Experts of a small language model: vocabulary 32768, 96 experts in each of 10 layers.
Below are experts of layer 7 (counted from 0) of a mixture-of-experts language model. Rows are named router (the router's row for the expert), gate (a neuron's input weights, with its number), up (a neuron's input weights, with its number) and show model dimensions 192-255. Each number is 50 + 12 x the weight over its row's rms, rounded and kept within 0 to 99.
After each expert's rows: a language model's description of what the expert responds to. This comes from a sample of Wikipedia text that the model never trained on.

# expert 17
router:53 47 42 42 36 56 36 37 55 44 39 42 53 52 48 30 74 61 41 35 58 53 47 53 60 54 50 62 24 64 45 69 22 34 51 57 49 53 54 57 51 69 45 34 56 41 55 37 43 23 31 63 41 38 66 52 39 53 70 39 44 32 42 58
gate16:54 27 40 32 52 55 24 51 41 53 34 58 41 53 50 65 51 25 67 51 38 25 39 49 62 56 47 38 53 50 58 63 43 42 45 49 57 64 58 62 40 41 47 71 52 60 56 36 41 58 37 46 43 51 67 39 36 54 49 33 54 52 53 55
up16:61 46 19 54 60 38 70 48 65 32 46 58 55 42 67 44 63 41 41 47 55 61 56 63 46 76 57 61 30 63 49 86 55 28 54 51 59 65 60 40 36 54 31 50 73 56 54 40 51 49 59 59 52 61 65 41 64 54 49 50 45 69 52 61
Pipe separators and year or date cells in Wikipedia tables such as election results, schedules, filmographies, plus heading equals signs.

# expert 60
router:82 53 58 25 43 30 47 31 63 65 51 49 31 37 45 42 63 59 47 37 58 54 45 45 60 41 51 45 31 73 48 50 37 42 67 55 64 84 75 63 67 54 43 48 65 31 52 18 42 51 43 57 39 65 73 47 50 67 64 45 62 43 23 50
gate0:55 61 45 42 59 47 58 51 43 77 61 31 53 46 52 58 60 67 50 49 45 61 38 68 55 50 54 37 48 47 36 53 54 62 73 57 65 60 41 53 49 43 45 38 52 57 42 51 36 49 57 68 55 62 55 47 68 73 31 59 43 55 55 33
up0:50 35 41 74 33 55 75 58 51 39 56 41 48 41 36 50 28 49 45 70 46 57 52 57 29 40 47 46 33 41 43 31 35 62 54 43 61 33 70 67 50 50 58 54 58 48 21 50 46 45 57 62 51 59 51 48 58 56 50 50 55 46 25 44
Initial pieces of surnames, taxonomic authors and foreign names after a first name or genus, like Pic-tet, Mol-teni, Lap-orte.

# expert 4
router:64 47 65 48 48 31 15 26 73 55 45 39 55 49 34 27 72 65 23 40 70 66 63 39 70 39 63 53 25 62 49 52 22 54 49 56 64 54 61 66 63 53 37 53 63 25 59 42 43 25 42 55 57 49 55 54 49 58 68 48 44 43 47 59
gate0:38 44 33 50 72 33 46 33 40 63 63 35 59 66 54 68 39 45 54 45 52 79 45 53 60 52 30 53 46 53 35 44 25 52 87 63 27 60 49 51 40 46 53 45 39 44 59 44 51 50 38 49 44 58 59 46 52 30 60 77 37 48 44 49
up0:60 59 58 39 39 42 59 40 47 46 36 62 56 25 45 61 52 37 47 54 43 34 54 72 51 43 68 68 45 38 43 45 64 48 44 52 32 88 57 63 33 50 54 59 59 38 58 54 36 38 48 46 31 70 46 40 60 60 34 60 53 45 76 55
Pipe, semicolon and dash separators in stat tables, league standings and career statistics, such as the separators between GD and Pts or between Club and Season.

# expert 2
router:73 66 47 44 43 45 41 24 56 53 48 46 50 37 63 30 77 43 29 49 68 54 61 42 70 60 54 55 30 76 45 55 38 40 59 73 53 54 45 62 51 51 53 44 65 26 52 32 40 44 45 37 26 70 65 46 54 62 53 43 57 41 49 55
gate0:45 55 57 40 46 51 43 29 53 63 45 41 26 52 44 57 49 52 70 59 67 51 46 48 49 54 41 67 45 48 52 53 60 41 56 52 43 67 61 57 55 41 60 54 40 43 68 41 54 52 67 52 31 67 56 38 27 59 50 38 37 50 65 49
up0:53 52 57 65 51 48 46 51 62 62 52 77 30 23 59 49 49 31 47 60 50 35 59 49 42 61 62 35 61 47 71 48 57 45 48 31 49 82 61 50 60 66 53 53 53 53 27 43 55 45 42 73 30 65 49 46 62 62 46 38 41 43 23 55
Digits inside measurements, conversions and decimal coordinates in infoboxes, e.g. 6 in 3 ft 6 in, 132 kg, decimal degrees.

# expert 10
router:67 51 63 42 36 20 43 42 66 66 43 53 35 32 45 27 40 63 39 41 68 57 60 32 54 46 40 43 40 61 67 46 36 45 63 56 63 60 59 51 67 50 50 47 67 39 57 17 38 56 54 39 46 39 62 32 51 58 57 56 51 35 37 61
gate0:43 55 73 44 39 63 68 43 57 64 65 48 50 42 55 54 23 49 27 57 64 53 57 45 49 50 65 46 54 30 54 63 61 50 35 56 61 39 44 42 39 57 60 42 34 33 76 55 55 47 36 75 33 46 43 53 53 63 51 60 50 46 70 66
up0:53 61 34 66 62 70 60 51 54 41 71 47 56 47 27 52 47 44 58 57 48 55 58 64 32 33 43 39 38 46 65 53 57 51 47 67 47 43 70 46 40 38 48 35 61 53 47 45 52 49 51 31 52 44 46 46 55 57 39 61 35 28 73 62
Word-final pieces completing occupation or place nouns, such as rac|er, veterin|arian, District, Airport, politician, often after a nationality.

# expert 3
router:61 46 39 55 49 35 37 34 65 46 29 53 57 71 49 35 52 69 41 27 55 62 69 43 53 40 55 48 43 63 55 60 26 53 49 45 51 52 53 70 58 60 29 43 52 12 56 40 32 19 41 54 42 60 61 61 36 67 63 31 64 39 41 53
gate0:67 35 49 50 46 51 34 56 61 40 41 55 60 23 85 47 46 43 39 30 50 51 67 68 71 45 50 41 38 57 68 64 44 70 39 53 62 59 60 50 53 26 76 60 25 46 59 54 47 57 49 33 39 46 45 49 49 62 28 24 45 35 60 39
up0:60 52 49 39 46 50 64 50 43 65 48 62 72 44 47 58 64 21 44 59 40 67 58 41 36 42 51 60 54 34 52 46 59 48 52 57 46 77 41 53 43 52 37 69 66 46 28 47 36 46 63 41 65 64 54 73 52 35 79 77 44 49 47 53
Dashes, dots and numbers inside table cells, especially win–loss records, scores and year prefixes like 200, 199 in sports and election tables.

# expert 55
router:54 49 45 50 46 39 49 29 57 47 57 48 50 42 53 33 60 56 45 38 63 58 44 31 64 62 51 57 37 66 41 54 36 59 59 73 52 67 60 70 66 75 43 40 65 40 60 31 38 26 35 44 37 54 58 51 49 50 64 39 57 43 53 54
gate0:74 42 22 32 52 31 60 53 45 53 42 50 57 42 45 31 46 57 62 21 51 64 60 49 56 64 51 46 59 51 35 29 52 34 69 46 49 71 43 41 37 59 43 59 50 63 65 21 46 59 50 44 60 44 54 55 52 68 44 54 52 60 39 58
up0:55 47 41 46 58 67 55 54 37 59 46 44 56 61 28 57 48 38 64 28 44 46 33 51 49 57 46 49 52 49 41 36 47 37 70 60 38 58 51 57 42 56 57 46 41 63 53 46 53 62 19 47 69 30 48 47 54 53 39 67 28 54 33 52
Numerals and decimals in infoboxes, climate and results tables: goal counts in parentheses, records like 7–5, temperatures, URN numbers, web domains.

# expert 63
router:55 55 43 36 43 41 34 34 46 35 53 35 48 43 57 36 74 49 49 53 42 62 50 56 48 55 60 73 38 66 71 55 34 52 52 71 68 51 61 60 62 61 37 42 51 38 75 35 43 38 37 48 36 52 53 30 26 45 70 34 61 34 45 52
gate0:45 47 23 12 54 66 45 47 40 82 48 55 40 50 67 61 58 42 42 42 22 52 37 47 58 68 19 47 45 42 47 43 53 68 47 63 47 44 61 46 44 51 65 44 47 54 31 49 70 59 49 49 22 55 49 51 36 58 33 40 25 51 46 47
up0:58 32 49 51 58 68 34 58 63 43 34 42 52 70 35 38 38 64 43 27 67 54 30 57 34 35 38 47 38 48 52 55 42 75 65 67 47 57 60 45 67 33 40 42 37 41 57 45 54 50 54 55 49 52 58 42 46 48 43 74 42 40 58 48
Auxiliaries, main verbs and connectives in narrative prose, such as was, had, has, which, to, with, as in population had.

# expert 0
router:71 59 46 48 53 33 32 34 60 55 43 52 42 15 38 53 41 49 45 42 60 52 57 38 54 56 41 60 45 63 55 48 47 39 70 69 64 51 51 65 54 68 51 22 69 37 64 18 53 41 49 49 40 52 71 43 49 79 45 43 42 24 42 61
gate0:55 44 42 58 16 51 27 65 51 46 79 47 50 59 25 52 53 53 37 59 56 22 41 58 41 27 49 68 53 37 42 58 38 30 60 56 72 68 58 83 52 46 43 44 40 49 58 46 42 48 37 47 36 58 69 50 50 26 52 57 67 44 74 47
up0:56 64 64 44 44 41 54 49 28 35 39 50 60 37 54 47 45 66 59 59 58 59 59 74 46 42 57 66 44 22 57 75 36 40 56 30 59 67 34 45 66 60 57 39 43 31 42 54 67 47 57 31 50 75 59 75 41 54 40 37 70 55 61 28
Short lowercase word pieces in the middle or at the end of names and rare words, like Linkö-p-ings, Cly-deb-ank, tel-ep-athy.

# expert 47
router:46 78 34 45 47 30 47 33 67 32 55 31 39 49 48 46 62 67 35 41 41 46 45 51 51 66 49 67 29 50 53 60 50 47 62 63 59 50 57 44 66 61 35 40 67 41 69 49 40 36 42 51 36 65 43 23 36 53 59 22 66 41 42 43
gate0:52 36 57 44 36 52 40 62 64 47 51 68 67 56 65 29 47 51 53 48 44 44 23 52 43 50 31 43 48 30 55 47 50 51 46 63 41 43 55 53 41 29 78 39 70 62 75 59 50 39 36 69 64 60 55 43 29 64 54 70 48 74 31 44
up0:48 52 48 56 52 45 42 42 70 56 32 67 53 53 51 47 56 60 42 42 33 39 60 52 52 33 46 43 65 39 51 45 66 44 57 37 45 38 44 58 52 42 59 43 59 61 49 44 36 54 39 71 53 56 60 58 28 42 67 44 66 53 43 44
Auxiliaries, negation and adverbs in running prose, such as was, also, not, would, been, as in "can also float".

# expert 52
router:52 45 22 49 49 38 35 49 64 57 44 53 51 40 38 29 65 66 28 24 43 49 54 51 67 55 59 68 48 70 52 56 53 47 53 51 39 49 44 48 74 73 48 57 63 13 54 34 30 30 47 30 50 58 54 57 32 46 75 41 56 36 36 59
gate16:51 58 39 46 48 40 58 55 46 59 68 40 48 45 63 40 46 35 46 31 51 47 52 50 45 46 35 35 49 56 64 49 51 78 61 58 62 54 57 49 75 39 37 55 47 65 46 46 38 54 45 43 64 47 41 68 49 49 38 54 56 43 71 48
up16:35 49 64 39 33 60 49 72 46 26 51 53 39 51 66 28 52 55 60 61 40 57 37 68 78 60 31 55 50 38 71 55 41 65 62 64 30 49 66 38 37 34 43 66 57 51 40 52 58 69 33 48 40 59 31 65 64 35 60 33 40 44 25 71
Pipe separators in review-score, election-result and match-result tables, such as AllMusic | Star, Win | 9–19.

# expert 54
router:79 54 56 58 49 47 36 41 57 44 48 32 45 54 52 28 64 59 39 33 66 56 55 24 49 51 52 79 41 70 53 52 38 47 61 70 58 54 49 54 51 59 32 43 57 39 53 44 40 44 50 52 34 54 48 45 47 53 62 48 66 48 58 48
gate0:44 55 70 19 60 61 34 48 58 43 52 51 49 41 41 54 53 55 49 61 61 36 46 56 36 56 39 47 51 48 41 43 52 72 73 59 51 33 42 62 40 48 62 60 41 24 66 37 49 52 19 45 30 54 43 30 57 52 51 53 60 55 49 58
up0:53 56 68 34 42 64 49 36 30 44 44 35 59 51 65 39 75 67 55 68 52 44 74 38 21 49 64 45 57 40 45 58 46 53 40 83 32 39 47 55 42 46 33 36 66 56 65 47 43 34 42 50 34 50 47 45 46 58 49 70 47 52 50 70
Years, month names and born in biographical openings and life dates, like July 20, 197-3, born in, 14-th century.

# expert 5
router:74 56 48 45 39 25 36 31 65 27 45 38 41 45 56 58 57 58 32 36 65 58 60 57 63 56 55 41 43 57 65 49 45 59 36 58 57 49 70 58 64 58 39 48 57 24 66 42 41 25 46 31 42 37 58 43 58 37 57 47 58 45 36 48
gate0:28 57 58 71 31 63 47 49 52 34 72 48 42 58 49 45 46 56 47 65 49 46 65 49 42 48 62 35 40 24 66 56 25 36 73 56 69 43 58 43 29 47 43 45 56 66 63 67 47 38 32 68 44 44 47 46 54 42 45 53 38 62 30 63
up0:23 46 39 59 56 62 60 23 52 64 56 57 49 60 36 43 58 50 50 61 52 38 68 50 39 35 51 31 67 46 50 46 43 51 49 37 80 52 42 41 57 50 52 61 63 58 62 75 48 29 54 44 62 45 45 64 40 42 41 55 41 28 41 58
Auxiliary and linking verbs and "and" after a subject, in product notes, filters, mountain entries: is, was, has been, becomes, located.

# expert 19
router:61 57 45 44 54 38 51 26 69 40 42 44 48 51 49 35 57 83 20 35 50 50 44 44 58 61 54 57 53 63 60 58 53 47 54 49 58 51 57 55 53 56 48 49 63 39 36 30 36 40 36 45 49 45 60 38 55 51 62 27 55 54 46 65
gate0:51 49 30 26 59 59 67 75 31 57 45 44 67 38 60 62 56 36 32 52 48 51 28 75 58 51 68 45 61 44 53 45 47 42 30 35 52 54 61 44 35 41 61 60 46 41 33 40 44 66 44 43 64 71 57 45 47 58 68 67 58 50 59 56
up0:43 42 41 59 40 46 40 45 61 37 23 58 47 36 44 35 62 73 45 67 31 38 60 39 44 50 22 66 38 57 66 56 74 62 54 29 34 39 55 45 62 62 49 34 69 50 52 55 43 42 56 33 46 60 29 62 40 57 58 66 46 60 53 46
Numbers and words in album, film and award pages: rating scores like 10/10, track times, page ranges, and words like album, film, Best, ISBN.

# expert 37
router:70 55 39 30 40 36 25 35 72 55 46 59 61 52 56 49 61 79 22 42 52 65 42 34 57 43 43 57 22 63 41 51 39 51 58 67 50 68 48 43 56 57 27 33 49 48 52 44 43 26 40 32 44 57 54 68 47 54 57 57 67 43 28 59
gate0:39 43 71 39 54 53 57 49 54 53 60 35 70 45 60 24 56 49 53 70 68 38 61 56 57 38 50 55 26 28 32 62 41 39 60 63 60 56 37 48 42 55 52 49 41 56 47 46 55 30 50 58 55 60 48 42 52 58 53 50 41 45 41 61
up0:55 69 62 34 62 61 48 66 42 44 36 28 46 46 53 57 75 60 42 60 39 55 44 51 20 54 43 35 45 55 53 66 78 52 59 56 56 43 29 42 33 48 61 57 52 66 61 44 49 43 49 57 47 34 51 33 58 46 49 56 48 46 57 46
Pipe separators and punctuation after a number or value in sports and statistics tables, e.g. after caps, goals or percentages, before the next cell.